Weights of a small mixture-of-experts language model, trained from scratch on English Wikipedia.
Size: 13 layers, width 320, 81.4M parameters.
Below are experts of layer 6 (counted from 0) of a mixture-of-experts language model. Rows are named router (the router's row for the expert), gate (a neuron's input weights, with its number), up (a neuron's input weights, with its number) and show model dimensions 160-319. Each number is 128 + 24 x the weight over its row's rms, rounded and kept within 0 to 255.
Before each expert's rows: a language model's description of what the expert responds to. This comes from a sample of Wikipedia text that the model never trained on.

# expert 55
Description: Prepositions of, in, near, throughout, across before places or bodies, notably Archdiocese of, Bishop of, city of.
router [151 110 165 126 128 129 104 179 130 142 101 158 100 179 150 113  80  96 112  93 148 126 133 144 125 108  94 121  88 100 139 170 181 113 124 121 151 135 154 139 138 104 148 117 116 137 150 112  91 166 107 107 107 165 100  87 176 114 129 131 136 133 151  66 132 156 144 109 133 107 131 145 155 127  68 122 125 119 135 118 104 154 155 107 159 122 159 140 148 111 124 172 114 142 134 100 105 124 116 121  96 162 117 121 116 164 149 120  82 150 113 151 141 137 170 125 130 129 130  83 119 106 111 124 127 126 115 130  95 137 110 128 148 153  64 149 139 176 128 125 134 103 107 126 127  93 127 112 176 138 156 140 127 134 109 127 119  93 130 132]
gate0 [170 134 107 107 131 127 215 132 136 134 143 156 146 105 154  63 103 115 106  98  85 101 103 173 133 142 121  68 128 137 106  96 123 136  81 125 165 120 145 159 171 142 108 139 138 139 143 121 143 127 123 159 170 112 162  95 131  72 143 175 136 142 143 128 164 145 134 161  84 114 119 127 127 126 127 133 133 172 115 109 114 121 120  98 123  97 151 154 154 131 135 104 115 140 124  94 153 124 139 114 106 120 131 118 135 132 103 153  71 122 128 163 153 118  92 130  98 148 125 106 167  82 152 143  97 114 108 107 128 166 152 144 139 133 121 150 137 105 134 143 114 137 143 128 128 138 143 162 118 167 116 146 111 147 132 113 143  96 143 153]
up0 [139 160 138 122 121 125 176 146  99 126  94 142 153 129 110 101 101 157 121 109 115 118 118 129  81 109 134 100 151 127  94 170  99  91 112 129 139 112 155 131  85 146 102 100 167 134 127 129 142 150 111 119 116 129  74 148 111 184 108 150 116 170 148 158  80 170  74 137  73 170 143 160 128 115 140 169 110 157 123 114 112 138 131 175 153  83  62 120 158 116  52 135  96 139 115 125 129 140 120 141 108 112 112 135 127  90 141 122 132 112 141 138 139 146 110  94 137 130 151 135 126 118 152 127  66 122  78 144 125 165 131 109 129 123 138 126 129 154 124  90 151 172 163 135 143 114 118 108 133 136 168 155 150 191 112 164  92 134 144 136]
gate1 [103 125 118  94 133 127 108 126 102 132 111 119 197 177 146 125 138 139 124 110 106 136 183 128 149 125 114 170 159 111 178 151 126 148 141 112 139 139 133  89 115 118  91 122 104 117 153 118  96 117 121 135 121 123 106 113 144 161 126 103 154 124 172 148 128 163 118 117 167 122 162 126 124 120 148 146 149 101 115 120 118 124 161 141 155 167 115 112  50 121 121 126 120 130 149 130 122  76 121 138 108 143  96 133 127 130 148 120 100 129 113  94 150  91 118  87 134 161 134 106 146 112 158 155 164 121  98 169  97  78 127 152 125 102 117 133 126  73  83 177 176 143  98 135 150 108 123  97 106  99 162  67 109  92 109 142 144 113 127 139]
up1 [103 108 143 112 125 126 107 120 105  89 113 141 123 113 114  96 130 144  95 101 127 148 100 140 118 176 129 126 104 144 115 138 134 137 157 164 129 146 136 127 150  97 116 119 103 112 164 168 111 185  96 128 138 135 150  94 126 147 154  97 114 145 147 143  36 107 129 110 136 167 131 112 116 128 172 144 168 112 190 146 113  87 106  83 175 119 109 151 139 143 121 110 107 158 123 128 138 130 106 105 103  84 114 119 140 111  88 118 119 122 138 143 132 136 146 108 132 169 163 156 108  93 180 104 108 133 138 102 149 135 151 170 143 113 124 125 133 101 129 153 132 142 124 135 120 104 130 117 175 140 126 117  83  94 106  96 111 136 127 173]
gate2 [141  91 103 109  99 145 130 162 105 143 150 146 104 135 113  75  84 116 101 119 127 143 119 120 105 104 112 168  95  89 119 120 139 149 125 141 129 148 123 121 123 125 128 132 140 171 159 116 128 111  73  72 113 122 152 148 106 121 124 167 112 150 151 116 163 131 103 153 112 143 137 115 140 121 126 127 143 147 166 138 125 173 127 129 113 133 127 123  80 110 124  92  91 148 132 142 101 161 108 109 102 155 121 140 140 125 130 130  92  91 136 143 148 134 145 105  96 177 100 127 160  96 157 137  91 133 138 153  90 105 165 152 174 155 102  95 133 165 147 141  98 139 101 127  98 129 116 158 110 121 120 154 119 157 133 137 166 126 122  94]
up2 [110 125  93 144 128 108  99 117 102 150 136 130 114  96 110 103  97 120  96 104 121 164 116 128 117 146 153 128 103 131  96 104 133 159 129 140 106 113 141 114 105 121 147 109 170 137 104 117 132  94  89 174 126 112 160 108 104 101 151 156 125 106 144 159 146 138 112 143 134 136 114 101 106 146 110 131  97 164 100 155 108 137  83  87 158  97 112  88 132  86 156  93 112  86 137 124 111 117 164 130 127 140 142 107 128 121 103 121 116  84 161 114 181 125 181 105  94 150 127 161 178 133 125 136 115 146  97 120 148 143 166 135 151 150 139 133 113 132 103 122 105 146 149 149 121 153 141  86 157 120 104 123 165 101 162 128 162 110 125 121]
gate3 [171 131 170 104 129 116 142 147  99 117 130 138 110 147 132 161  76 123 141 118 144  89 142 114  94  82 121 124  88 120  84 117 161 122 170  93 156 121 147 112 153 148 151  86 153 126 161 133 109 133 165 145 167 162 122 123 113 105 143 104  84 127 131 127 141 135 125 120 127 152 171 156 116 134 129 112 130 139 118 132 158 128 142 159 109 144 138 149 122 119  89 167 144 167 107 167 104 155 136 111 123 167 126 102 110 111 154 115 147 134 131 132 156 122  94 152 127 184  84 145  85 119 112 133 113 123 122 108 102 140 146 156 118 151 122 149  85 109 101  90  85 125 139 180 120  64 133 141 114 122 137 141 143  97 135 117 132  99 143 109]
up3 [103 102 106  80 158 130 178 120 125 103  67 121 141 130 143 123 148 162 139 109  98 134  80 168 116 119  99  85 152 147 130 110  88 145 104 145  82 147 159 110 153 123 156 151 178 144 107 160 104 163  73  93 139 122 118 179 137 131 139 135 121  78 125 155 110 123 124 110 102 167 139 143 130 149 144 118  91 128  87 141 101 143 122 124 140 124 151 168 122 132 111 138  97 138 113 124 125 155  95  65 101 122 108 138  78 155 151 110 124 109 120 130 138 107 164 114 152 168 160 104 134  87 148 142 111 114 119 151 126 129 117 148 161 157 124  86 116  95 133 108 137 102 112 168 138 129 119 127 173 120 147  86 105 148 139 110 129 124 137 133]
gate4 [164 142 165 118 136 131 155 151 120 118  80 160 187 158 166 187 116  81 111 142 139 132 136  87 153 118 108 148 137 129 141 129 202 148 185 134 153 163 163 103 137 142 154  74 103 140 112 131 126 131 110 123 112 152  79 128 138 164 114 136 107 148 122 116 156 141 115  77  92 165 162 135 116  93 144 149 110  95 121 132 153 122  77 131 152 163  94  83 101  89 120 162 116 136 129  98 162 114 142 148  88 130 146 143 152 162  87  84 144 123 119  91 119 165  99 152 102 129 165 144 124 148 127 102 101 151 130 164 127 107 128 149 157 119  95 150 136 106 132 155 128 144 166 119 136 127 138 126 143 139 126 115 105 111 124 169 117 117 157 120]
up4 [134 147 118 120 149 158  89  84 148  81 132 146 106 125 153 159 123  91 100 134  98 144 118 137 142 119 136 120 121 164 132 114 151 131 133 112 153 151 136 133 158 128 100 149 151 106  84  88 109 149 132 193 131 134 126  77 129 144 162 118 138  95 101 130 160 120 126 121  99 108 156 130  85 100 109 169 110  96 107 142 119 109  97 155 127 119 113 145 104  72 166 132  92  76 118 118 117 116 139  99 143  86 125 131  90 182 129  64 121 106  85  89 120 111 123 148 135 104 144 146 154 186 107 115 133 124  77 139 115 138 126 145 126 132 129 122 128 130 151  93 171 116 161 153 144 123 139 114 116 133 124 144 134  92 158 160 143 135 111  90]
gate5 [117 137  96 144 130 159 102 161 120 140 112 133 110  86 153 121  87 103 105 145 165 168 137 166 139 152 110 176 130 112 136 135 108 152 123 101 107 144  99 155 123  78 102 145  98 136 124 121  94 108 115  82  82 128 171 123 131 102  91 129 122 114 131 177 133 117 112 130  93 177 155 134 133 143  88 143 124 112 113 123 139 123 130  95 110 138 131  89 122 183 172 125 144 131 101 115 136 125 140 139 127 164 129 133 150  99 168 120 134 135 147 188 138 153  91 135 137 137 110 131 107 148 150 105 114 178 112 131 115 135 139 136  76 138 115 112 111 111 160 185 128 161 126  73 163 134  95 122 139 103  96 112 127 123 102 143 115 130  92 122]
up5 [166 117 117 145 159 152 108 104 174 122 144  88  77 145 134 135 141 131 138 133  86 130 152 126 191 113 105 130 132 126 104 116 125 168 151 125 115 143 141 139 126 164 117 121 132 169  88  51 116 141 143 114 130 119 142 152 161 161 166 121  75 175 137 113 120 129 107 137 106  75  96 143  89 134 143 113 136 129 169  92 157 115 119 150 110 124  97 179  82  98 120 124 118 143 142 108 114 123 113 120 108 100 110 130  95 129 119 107  91 105 105 132 137 118 130 140 121 129 107 104 117 122 110 134 146 104 160 137 146 122 121 121 156  87 112 120 141 131 187 134  84 139 131 105  87 152 150 144 124  95 144 137  96 111 138 114 151 100 133 113]
gate6 [133  84 104 169 123 164 112 135 122  89 139 118 132 150 125 130 149  92 116 149 144 179 135 176 131  99 103 137 146  98 145 129  89 125 100 154 111 157 148 147 191 140 107 110 131  80 103 126 115 135 139 139 115 118 108  86 135 158  89 125 139 137 133 105 115 145  72 154 140 152 149  90 136 144 156 109 122 130  78 170 156 112  70 125 136 104 152 128 145 103 127 100 123  96  92 132 102 180 147 104 164 145 143 113 137 141 111 128 118 135 156 107 125 150 130  91 134 146 108 136 159 128 106 116 158 103 151  94 149 129 100 161 136 110 115 160 157 114 115 124 121 125 111 126 135 107 147 126 141 112 128 119 119 133 112 104 107 108 154 138]
up6 [139 110 126 128 115 137 129 149 131 144 130  92 153  94 132 137 185 109 105 150 161 106 101 140 149  67 103 142 125 165 125  91 107 141 158 120 160 147 149 151 115 132 142 116 129 125 104 162 115 121 143 125 102 139  88 167 110 121 123 110 120 161 106 167  85 117 125 176 152 140 119 102 104  85 128 102 120 100 107 133 145 165  94 116 152 136 208 137 100 112 163 131 141 156 107 150 116 131 130 136 149  86 117 126 101 125 101 132 123 168 189 170 129 155 153  86 135 118 121 104 135 111 114 129 123 120 176  54 136 105  89 129 137 110 120 125 113 127 161 136  83 105 117 155 132 104 104 125 129 142 157  98 171 138 143 123 127 124 163 127]
gate7 [150 106 150 182  94 170  95 130 158 103 130 132 123  62 113 114 133 150 123 114  74 128 139 105  95  99 129 108 138 110 118 121 126 153 125  70 109 174 156 167 130 113 147 133 125 115 124  94  79  86 116 114 114 101 111 127 123 141 149  62 143  73  70  97 126 156 136 156 139 148 171 139 149 118 131 157 117 142 143 136 150 121 129 117  92 133 123  99 113 140 110 133 143 168 110 116  91 138 104 120 108 160 147 152 161 135 162  80 121 110  79 139  95 107 173 143  84 178 139  97 124 109 121 183 116 135  83 142 135 124 118 111 139 140 120 169 176 123 133 133 132 183 167  83 121 116 136 143 142 143 152 121 136 151 134 145 137 117 123 108]
up7 [143 111 128 115 121 115 138 103 150 129 157  94 147 133 105 100 140 123 140 106 123 103 137 138 114 125 136 166 113 136 132  79 112 186 171 117 108 142 132 118  97 107 167 143 159 158 108 119 166 152 122 104 142 101 139 120 145 146 179 114 115 197  63 185 112 108 135 155 112 123 139 115  72 138 152  96 167 162 103 107 134 110 117 171 118 162 128 140 134 163 101  89 149 170 114 133 104 137 119 124  95  96 116  99 129 112 157 123 143 133 100 176 121 139 116 130 106 154 121 153 135 143 139 161 119 160 145 149 120 151 155 119 117 137 125 118 137 110 137 155  67 145 123 119 115 152 131  99  97 157 139 100  95 120 102 108 151 107 163 134]
gate8 [110 143 143 108 146 138 128 153 116 109 106 138  71 130 148 108 135 150  99  90 145 115 146 150 123 127  98 119 140 182 143 137 141 169  92 106 138 131 157 160 137 114 145 109 148 151 128 108 150 162 128  95 109 121 121 145 149 131 124 109 116 143 109 120 178 116 132 143 110 125  92 133 128 139  94 161 138 127 138 107 128 134 119 125 141  75 116 120 125 136 130 128 107 122 157 112 138 100 147 108 123 145 154  76 118 116 124 121 104 115 122 170 147 121 163  73 120 155 157 128  93  81 123 104 162  99 129 136 100 116  94 149 145 108 111 163 158 160 113 134 182 150 112 133 147 126 108 156 167 151 150 140 119 168 189 158 134 139 102 120]
up8 [131 150 143  93 172 168 116 128 122 109 113 176 142 111 130 116  87 139 124 123 110 126 135 153 119 160 157 110  87 154  88 131 152 162  84 160 104 129 112 140 108  72 155 132 141 114 164 113 142 148 103 179 120 119 110 104 136 102 141 134 132 167 154 140 147 155 111  96 145 123 101 121 139 119 120 157 140 108 113 149 118 100 114 129 111  97  88 105 143 189 121 109 128 103 149 138 153  92 102 177 108  79 138 100 119 129 121 155 101 103 109 139 107 158 155 133 103 125 140 132 103  93 146 126 119 134 147 157 143 182 140 101 117 124 123 163 172 139 136 142 144 157 111 148 102  89  83 142 160 158 115 124 134 143 167 105 135 156 102 118]
gate9 [148  83 143 126  70 141 125 142 151 127 176 126 147 130 136 103  76 130 116 153 150 113 111 158 137 147 122 110  77 120 132 102 126 105 132 120 147 146 130 110 146 150 121 113  89 131 136 104 126 159 135 111 121 156 115  78 159  70 129 169  88 101 113 124 135 147 161 103 171 148 143 112 161 120 122 100 164 162 136  76 161 156 130 122  98 147 168  91 103 155 125 109  77 125 135 120 122 118 111 132 102  93 140 132 134 138 129 130 131 160 141 133 147 105 121 149 126 108 154 113 160 124 138 127  91  94 162  90 123 159 128 157 148 104 108 109 114 102  75 120 120 133 100 162  77 140 144 160 118 163 102 185 120 141 119  90 164 164 140 186]
up9 [154 113 143 172 184 122 150 168 144 130  94 108  86 116 147 164 123 110 128 133 164  84 119 154 125  95 121 101 148  92 118 130 108 137 122 142 171  93 108 132 131 122 137 141 152 148 165 122 160 110 124 112 141 135 127 136 130 164 101 105 152 110 129 115 102 102  77 152 102 138 108 158  82 139 149 153 131 148 153 139 166 149 118 162 106 169 152 160 131 121 100 144 155 100  99 142  89 116 157 101 124 170 101 149 117  80 112 145 107 166 143 158 129 133  97 134 128 134 111 124  62 105 116 145 145 125 113 115 143 124 101 114  95 127 130 143 123 116 134 137 110 144 106 146 161 147  89 127 112  75  97 113 149  88 129 139 151 152 153 114]
gate10 [130 104 122 108 106 133 100 135 134 126 112 140 127 159 117 144 104 103 102 156  77  81 124 157 124 141  76 151 100 149 124 112 146 109 101 108  99 156 161 147 168 118 146 121 141 157 121 116 129 113 155 117  88 140 138 115 150 139 120 157 119 112 132 178 127 162 146 106 133  65 148 117 154  98 135 123 135 145 102 134 154 123 132  91 155 150 132 102 109 124 145 101 187 143 113  80 114 114 138 140 126 131 149 114 126 128 127 120 108 132 140 122 171 132 123 107 112 178 116  69 125 104 153 101 130 132 113  98 125 111  94 135  99 114 112 145 102 132 130 131 125 163 155 150 114  83 114 140 106  86 130 142 117 139  88 167 160  82 135  95]
up10 [127 136 135 140 137 138  98 113  90 133 131 105 145  95 131 133 161 148 121 155 113 142 163 149 157  94 110 171 103  78  95 114 114 102 116 167 123 123 100 151 141 137 133 131  93 177 151 136 164  98 147 128 153 116 108 147 148 107 123 130 123 120 119 143 107 115 148 129 118 116 117 124 171 110 115 146 120 134  85 113 138 166 157 179 117 142 157 115 129 172 200 117 163 148 122 143 150 126 106 102 137 161 112 125  94 103 115 118 115 137 163 117 102 121 124 144 124 133  89 137 128 127 145 125 148  90 130 111 120 115  83 160 111 185 135 105 108 154 139 106  79 143 141 148 151 125 133 109 128 107 139  94 124 128 110 120 139 177 133 133]
gate11 [116 125 172 173 156 151 161 131 118 126 150 117  97  91 106 125 107 134 108 108 113  81 137 113 129 107 129 177 117  75 111 156 112 132 136 113 152 130 122  41 114 132 110 174 109 148 144 113 124 133 148  91 110 128 125  97 161 103 153  94 117 153 138 115 150 147 108 128 133 171 145 161 159 124 133 171 137 151 122 205 145 140 168 147 100  93 156  76  96 153 107 151 108 103 124 107 140  94 136 131 123 121 101 127 172 140 166 117 120 119 152 126 123 140 122 152 143 146  98  77 167 120 136 139 127 120 105 143 139 121 124 141 144 128 103 132 148 155  97 118 144 158 152 123 116  75 167 118 130 146 151  95 125 160 125  98 110  82 109 118]
up11 [146 126 140 121 128 123 136 111 115 121 101 121  96 133 156 161 164  97  99 141 133 116  95 141 116 147 127 146 137 178 149 108 127 132 148 117 130 112 128 127 138 104 148 105 134 111 152  87 116 127 136 162 129 115 178  84 156 106 147 176 119 157 109 131 112  95 128 107  85  95 165 127  98 157 147  99 173  94 109 113 115 174 122 150  53 116 100 121 115 120 166 113 147 141 165 144 138 154 107 122 122 133 152 145  96 110 136  97 149 159 104 138 126 112 125 151 118 118 151 123  95 124 160 111 136 167 135 112 132 106 132 155 129  94 126 109  98  84 120 160 101 151 174 139 144 101 115 138 107 142 116 150  98 140 116  85  85  99 129 161]
gate12 [127 126 110 101 151 116  92 167 114  76 136 165 104 110 124  64 102 115  90 127 130  80 117 135 103 145  93 125 103 123 118 134 163 112 148 152 123 171 151  91 117 166 112 116 104 109 141 126 108 132 110  81  90 134 100 122 150 160  66 149 125 139 131 131 173 108 142  93 148 161 128 117 107 148  78 101 176 149 144 108 114 142  80 136 126 128 127 126  87 124 155 127 126 111 129 142 133 132 110 128 123 127  87 107 140 131 136 120 127 152 159 146  73 131 125 128 173 158 146 142 153 113 176  99  97 100  83 162  91 145 153 146 126 121  98 168 136 170  95 156 122 103 114  90 116 167 136 131 107 151 143 126  91 116  95 120 125 119 141 149]
up12 [159 152 115  93  96  99 162 124 158 133 113 147 151 134 127 151 154 112 160  99 127 136  81 118 143 183 128  60 149 129 143 144 139 139 112 155 113 143 130 109 118 124 120 130 157  86 153 156  58  94 149 131 144 139 147 117 141 115 119 166 118 145 103 123 122 147 109 149 122 134 184  92  93  98 118 114 136 155 115 136  94  92 152  96  96  85 118 123 107 138  84 101 189 132 123 117 142 139 128 157 127 152 129  90 142 124  89 143 157  94 141 115 169 136 129 126 141  90 136 136 109 122 115  51 102 120  97 146 116 188 125 149 130 153 126 150 147 153 113 142 181 120 113 156 144 152 140 122 166 130 131  87 143 104 122 143 129 112 133 125]
gate13 [144 135 102 136 157 102 149 109 100 116 127 160 162 137 135  86 130 104 144 131 150 144 139 138  85 138 127 114 121 127 135 111 114 111 155 113 127 137 153 197 154  93 159  92 157 141 156 101 167 141 126  92 181 150 110 127 121 108 115 127 108 175 119 130  90 153 135 124 120  93 139 141  99 139  98  99 145  97  91 117 134 163 141 124 133  81 146 122 109 114 127 156 122 109 160 162  74 139 121 141 100 154  75  66  89 110 119 124  95 137 135  98 149 110 136 172 120 165  74 127 106 117 139 151 141 129 108 108  95  83 131 144  98 134 100  96 154 129 131 152 118 130 143 155 170  99  65 127 118 109 126 108 173 139 126 118 101 139 149 141]
up13 [120 148 134 103 164 117 131 121  98  85 161 148 140 146 162 129 130 111  90 165  99 151 131  79 105 145 135 147 138 163 104 101 159 160 182 114 149 146 128 106 171 120 121  83 135 112 129 122 131 134 139 102 106 134 169 105  91 127  95 132 121  74 130 133 141 141 154 139 147 144 143 104 119 137 159 152 117 116 119 135 117  96 143 140 108 139 165 118 108  72 145 130 141 117 145  97 153 115 122 118 101 112 122 148  76 154 104 128 127 141  91  98 131 133 120 115 117 129 131  98 112 145 156  73 127 109 125 137 111 122  91 172 107 109 138 169 137 113 137 154 179 181 116 131 121 189 167  65 130 133 125  99  69 108 129 146 128 161 174 149]
gate14 [154 113 100 143 148 102 117 158 126 110 133 135 105 134 158 148 157 121 100 140  95 152 147 148 109 119 102 144 129 137 134 141 115 127 124 148 123 144 119 144 160 132 157 113 117  98  99 140 148 149 107 127 154 131 129 114 156 138  94 168 112 138 111 105 128 147  78 134  93 105 145  74 142 136 158 153 165  74 148 138  94 141  97 109 135 131 188 157 116 121 171 118 165 125 130 123 139 151 103 125 128 120 133 148 117  85  75 157  99 122 126 140  89 157 148 140  96 143 152 117 100 110 122 115 162 142  83  87 161 113 155 181 113 150  98 125 136 127 121 121 122 116 121 111 114 195 116 156 111 143 116 104 147 118 166 163 145 118  89 141]
up14 [160 153 115 129 133 120  69 112 175 137  90  81 127  95 151 137 121 157 133 116 126 132 113 151 136 122 131 117 144 101 151 131  90 107 107 125 114 115 117 149 136 137 117 125 105 102 130 103 123  89 135 104 128 142 153 118 120 138  99 141 139 124 163 160 131 151 103 137 106 153  87 140 132 144 111 158 100  89 142  94  97 111 128 122 116 187 125 126  84 143 118 131 106 166 127 150 160 110  93 125 160 143 143 142 130 144  93 108 164 179 163 119 123 132 116  93 158 121 145 102 140  86 145 129 122 161 112 115 129 112 120 145 159 148 149 105 160 146 131 106 129 169 103 149 146 186 117 116 143 119  97 135 124 168 147 166 134 115 133 132]
gate15 [158 143 120 128 108 114 135 138  82 140 157 166 171 160 131  95  93 141 116 107 124 109 143 144 114 138 114 104 137 104 136 133 159  96 140 144 147 111 154 112 144 144 106 143 139 152 162 156 128 140 115 158 135 140 149 157 163 144 124 140 134 202 131 171 174 133 187 170 131 138 114 115 149 170 134 116 127 126 133 167 103 181 101 107 157 135 114 161  58  96 105 115  99 137 159 125 152 156  90 124 123 141 107 107 121 121 136 130  91  91 122 101 168 119 132 134 106 138 162 107 134 125 104 136 117 137  86 164 109 129 113 145 134 110 109 167 131 121 124 167  80 132  87 130 105  90 121 146 115 142 103 157 112 150 155 120  62 100 141 100]
up15 [104 139 138 114  76  96  93  90 122  92 156 111 145 182 140 121 135 143 119 118  46 118 156 138 126 166 138 126 120 117 130 125 145 106 121 146 126 119 122 152 119 132 107 144 113 114 105 122 135  98 157 101 137 100 137  84 118 124 138 127  98 129 130  71 123 113 151  99  88  78 143 122 158  95  93  92  95 140 105 108 157 127  97 112 145 122 143 103 161 133  82 141 150 166 187 134 162 116 142 165 123 131 163 150 109 156  98 132 131 111 131 115 146 106 111  81 125 118 173 119 159 132 150 108 112 130 145  96 126 110 152 104 127 155 147 145 146  95 122 145 168 146 129  92  76 128 150 150 143 135 191 106 112 135 114 132 137 110 112  87]
gate16 [137 140 193 108 132 127 139 141 152 146 125 132 143 152 134 129 148 111 135 145  78 111 154 144 144  97 115 132 138  96 153 139 148 167 120 133 156 148 151 125 119 154 139 152 129 100 160  89 132  80 137  88 124 131 110 121 162 108 127 109 104  87 138 123 107  92 164 121  85 118 128 153 104 136 135 127 104 132 182 109 134 161 136 134 112 133 132 129 127 167 146 121 122 154 149  95 120 167 116  63 104 129 108 135 122  74 143 124 152 128 124 147  99 141 103 123 128 103 126 110 166 109 129 101 131 131 129 144 130 155 148 126 131 110 119 138 163  85 154 187  98 157 156 132 108 108 146 114 160 129 118 119 141 121  93 105  68 129 113 127]
up16 [146 123 121 136 154 126 148 152 161 154 137  80 103 122 150  94  80 147 101  77 139  97 152 181 141 111 136 114 104 120 107 119  94 130 141 137 149 128 142 151 126 144 158 130 111 121 150 108 153 138  96 135 135 132 114 121 134  90 113 129 121 141 128 143 116 173 110 119 130 170  84 157 109 127 174 104 120 120  91 115 121 123 144 119 148 140 131  95 173 165 128 146 125 116  70 124  99 173 146  81  97 101  94 137 119 115 105 169 140 116 153 127  82  92 127 162 117 139 142 130 126  86 125 158 104 106 191 141 119 145 184 117 120 120 112 163 141 115 123  96 124 112  96 162 136 143 145 122 119 139 147 146  96 114 118 121  92 131 143 123]
gate17 [ 97 130 145 132 123  90 122 145 108 114 121 148 163 120 153 183  83  97 145  92 137 134 104 131 105 157 114 134 105 143 137 119 155  93  99  89 139 123 161 113 149 122 134 141 148 124 140 125 112 129  60 130 131 142  78 113 156 102 107 116 168 103 111 136 159 126 191  59 139 164 147 176 122 145 108 131 123 162 135 136 112 128 132 112 190 155 128 112  78  91 133 136 120 124 147 120 128 131 128 114  84 134 102 155 116 158 136 158 103 131 169 192 132  85 161 107 143 161 124 119 137 105 121 117 142 144 167 173 137 163 106 137 124 147 100 118  98 129  93 112 140 118 131 140 130 129 140 123 162 153 150 110  81 148 100 124 100 113 163  88]
up17 [117 139 106 174 144 184 125 148 100 126 146 161 108 101  82 135 140 104 119 100 135 121 157 115 135  92 108 126  90 125 146 130 126 145 179 142 136 125 139 113  99 162 133 155 109 131  86 118 104 124 126 134  92 127 106 166 136 129 125  76 152 145 100 143 178 110 149 131 138 152 138 123 110 133 107 139 103 166 145 138 137 151  99  91 143 157 119 151 110  94  91 123 172 151 162 121 157 121 114 109 108 147 118 142 122 165  89 116 111 147 134 120 162 152 132 141  97 144 118 131 108 104  85  82 139 106 138 128 125  97 100 120 108 119 128 117 169 118 117 132  99 142 164  62 115 118 133 133  57 117 142 103 140 127 139 127  95 138 101  98]
gate18 [131 124 158 122 142 143 137 124 116 113 104 155 125 100 163 110 129 136 119 127 130 153 123 141 115 125 123 169  81 128 121  69 103 142 146 165 131 137 138 142 155 170 149 110 148 121 143 146 155 171  79 125 106 122 129 142 168 100 108 124 102 108  87 146 115 112 133  82 139 155 134 139 109 173  94 123 163 165 118 130 138 111 124 152 159 110 128 186 173 117 133 151 115 121  79 108 121  94  98 112 134 137 108 115 141 221 121 126 128 146 146 162 121 102 145 165  95  85 148 123 111 136 129 239 129 111 141 131 116 156 158 116  94 150 126 120  73 100 115  99 129  87 114 120 129 119 135  69 174 119 108 124 120  92 100 134 108 157 122 105]
up18 [ 83 170 166 113 141 127 144 108  71 152  85 111 108 174 165 148 111 153 184 110 134 122 162 124 158  85 116 103 119 111 132 167 130 108 105 142 120 117 132 144 164 123 158 146 134 149 122 110 104  90 118 194 119 176 151 122 143 167 169  99 125 100  87 106 147 139 186  66 106 143 125 129 110 128  88 139 110 128 147  76  94 148 126 123 156 125 140 108  99 111 155 142 127 137 132 118 166 121 106 151 109 157 137 169 110 117 104 157  86 143 119 122 130 109 138  64 139 181 154 132 140 115  90 102 160 175 180  87 115 108 135 147 134 103 136  58 141 133 121  98 136 112 136  92 123 117 155 138 137 149 130 133 136 136 156 122 113 112 143 101]
gate19 [138 114 138 142 139 115 153 152  98 152  98 129 152 128 153 102 136 121 113  91 121 124 127 134 119 134  99 109 116 145  75 129 153 122 102 147 117 137 157  84 104 110 133 153 123 122 158 176 118 156 130  95 141 126  76 104 193  86 132 116 142 152 112  87 110 161 151 118 148  90 131  87 141 111 100  92 153 112  80 142  87 157 129  98 135 166 132 118 106 152  87 130 146 173 127 148  91 120 148  95 121 107  52 116 119 102 135 141 115 124 175 170 104 133 115 133 113 142  98 118 126 105  97 132 136  94 129 122 129  88 133 131 109  83  91  82 127 138  95 147 121 111 151 168 141 102  95 127 134 126 108 137 134 143 137 146  99 139 123  98]
up19 [130 132  96 152  87 116 128 137 155 172 140  96 133 121 136  89 122 114 132 123 175 115 142 152 112 148 145 165 147 137 166 114 131 122 157 140 158  95  92 138 143 117 123 133 130 154 130 145 101 114  95 150 121 140 187  52 100 133 155 172 124 123 133 128 160 118 111 117 121 102 114 104 143 135 130 107 163 127 120 117 133 114 108 148 152 130 122 158 124 150 180 145 157 118 143 103  95 161 133 168 131 140 131 117 132 131 138 155 151 131 149 150 157 146  88 136 143 116 136 182  99 100 170 100 149 161 120 121 119 133 175 125 111 129 114 154 115 167  92  99 112 140  83 107 104 144 139 107 124 122  89 155 120  75 121  92 166 141  94 133]
gate20 [115 136 156 141 121 104 147 122  91 139 145 149 124 106 126  85 134 103  89  77 126 123 135 171 125 144 129 121 142 141 125 112 118 129 126 110  74 119 104 148 133 146 139 116 132 138 162 132 163  94 133 150 138 149 124  94  93 115 115 121 131 144 102 156  97 142 168 169 157 124 150 111 156 146 145 114 141 115 152 118 162 140 187 140  93 146 190 142 143 142 125  93 134 164 119  96 136 135 102 148 139 158 125 125  90  67 127 121  77 142 143 175 127  89 124 168  76 119 131 114 126 122 134 106 122  93 116 115  95 161 141 147 150 152 113 140 157 123 156 156 135 133 130 119 114 129 102 137 116 162 125 101 115 173  97 118 102 149 109 142]
up20 [100 163 158 151 142 135 142 127 142 129 169 110  86 143 165 126 112 126 135  85 113 124 158 113 148 131 131 105 110 142 136  90 118 121  57 168 153 106 106 128 130 141 106 126 153  98 132 121 109 125 133 101 119 142  90 109 161 169 127 157 137 118 146 103 179 152 125 120  68 149 120 139 127 151  82 128 159 102 141  87 123 157 165 109  77 125 121 161 165 104 128 116 123 150 138 148 128 130 112 116 137 172 145 153 111 139 141 146 107 125 143 123 141 130 145 163 170 149 163  93 106 124 155 127 137 173 125 118 132 124 125 135  98 150 125 145 147 180 115  94 165 126 133 124 140 154 143 107 116 119 124 177 143 149 124 162 106 116 104 127]
gate21 [157 125 111  90 136 151 119 146 118 168 127 144  81 141 157 139 102 137 113 148 124 140  98 150  82 115  93 120 102 109 102 122 156 116 132  95 141 124 141  83 133 163 100  89 119 119 145 142 144 128 137 143  96 148 116 103 144  98 120 117 134  94  99 120 162 123 127  98 139  89 104 147 151 145 118 143  87 112 152 155 121 137 165 116 156 148 147 147 120 153 142 117 128 128 147 131 122 135 149 124 115 159 161 110 111 182 145 137 114 119 165 136 124 113  96 141  86 166 114  84 158 146 120 148 118 118 141 106 151  79  99 115 147 115 111 151 133 128 156 124  88 150 116 147 112  82 122 117 131 141 139 150 151 122 142  83 111  96 120 134]
up21 [126 147 110 117 184 130 161 135  95 130 167 117  88 106 166 141 104 119 113 118 175 126 149 159 103  84 143 132 118  98 160 152 124 136  97 164 109  88 119 121 136 112 124 120  79 130 158 185 135 119 147 111 112 152 111 131 160  54 127 150 141 122 134 184  89 148 121 164 163 105 128 119 149 124 188 151 134 130 150 122  95 139 151  91 104 153 136 150 133 166 122 173 120 117  86 139 136 124 127 100 142 164 115 138 131 155 124 122 124 117 173 127 142 132 120 184 102 133  83  91 142 108 108 137 178 114 122 123 131  96 124 124 125 138 131 145 131 121 129 134  74 107 117 183 123 106 115 136 167 125 130 191  99 116 140 122 111 123 143 131]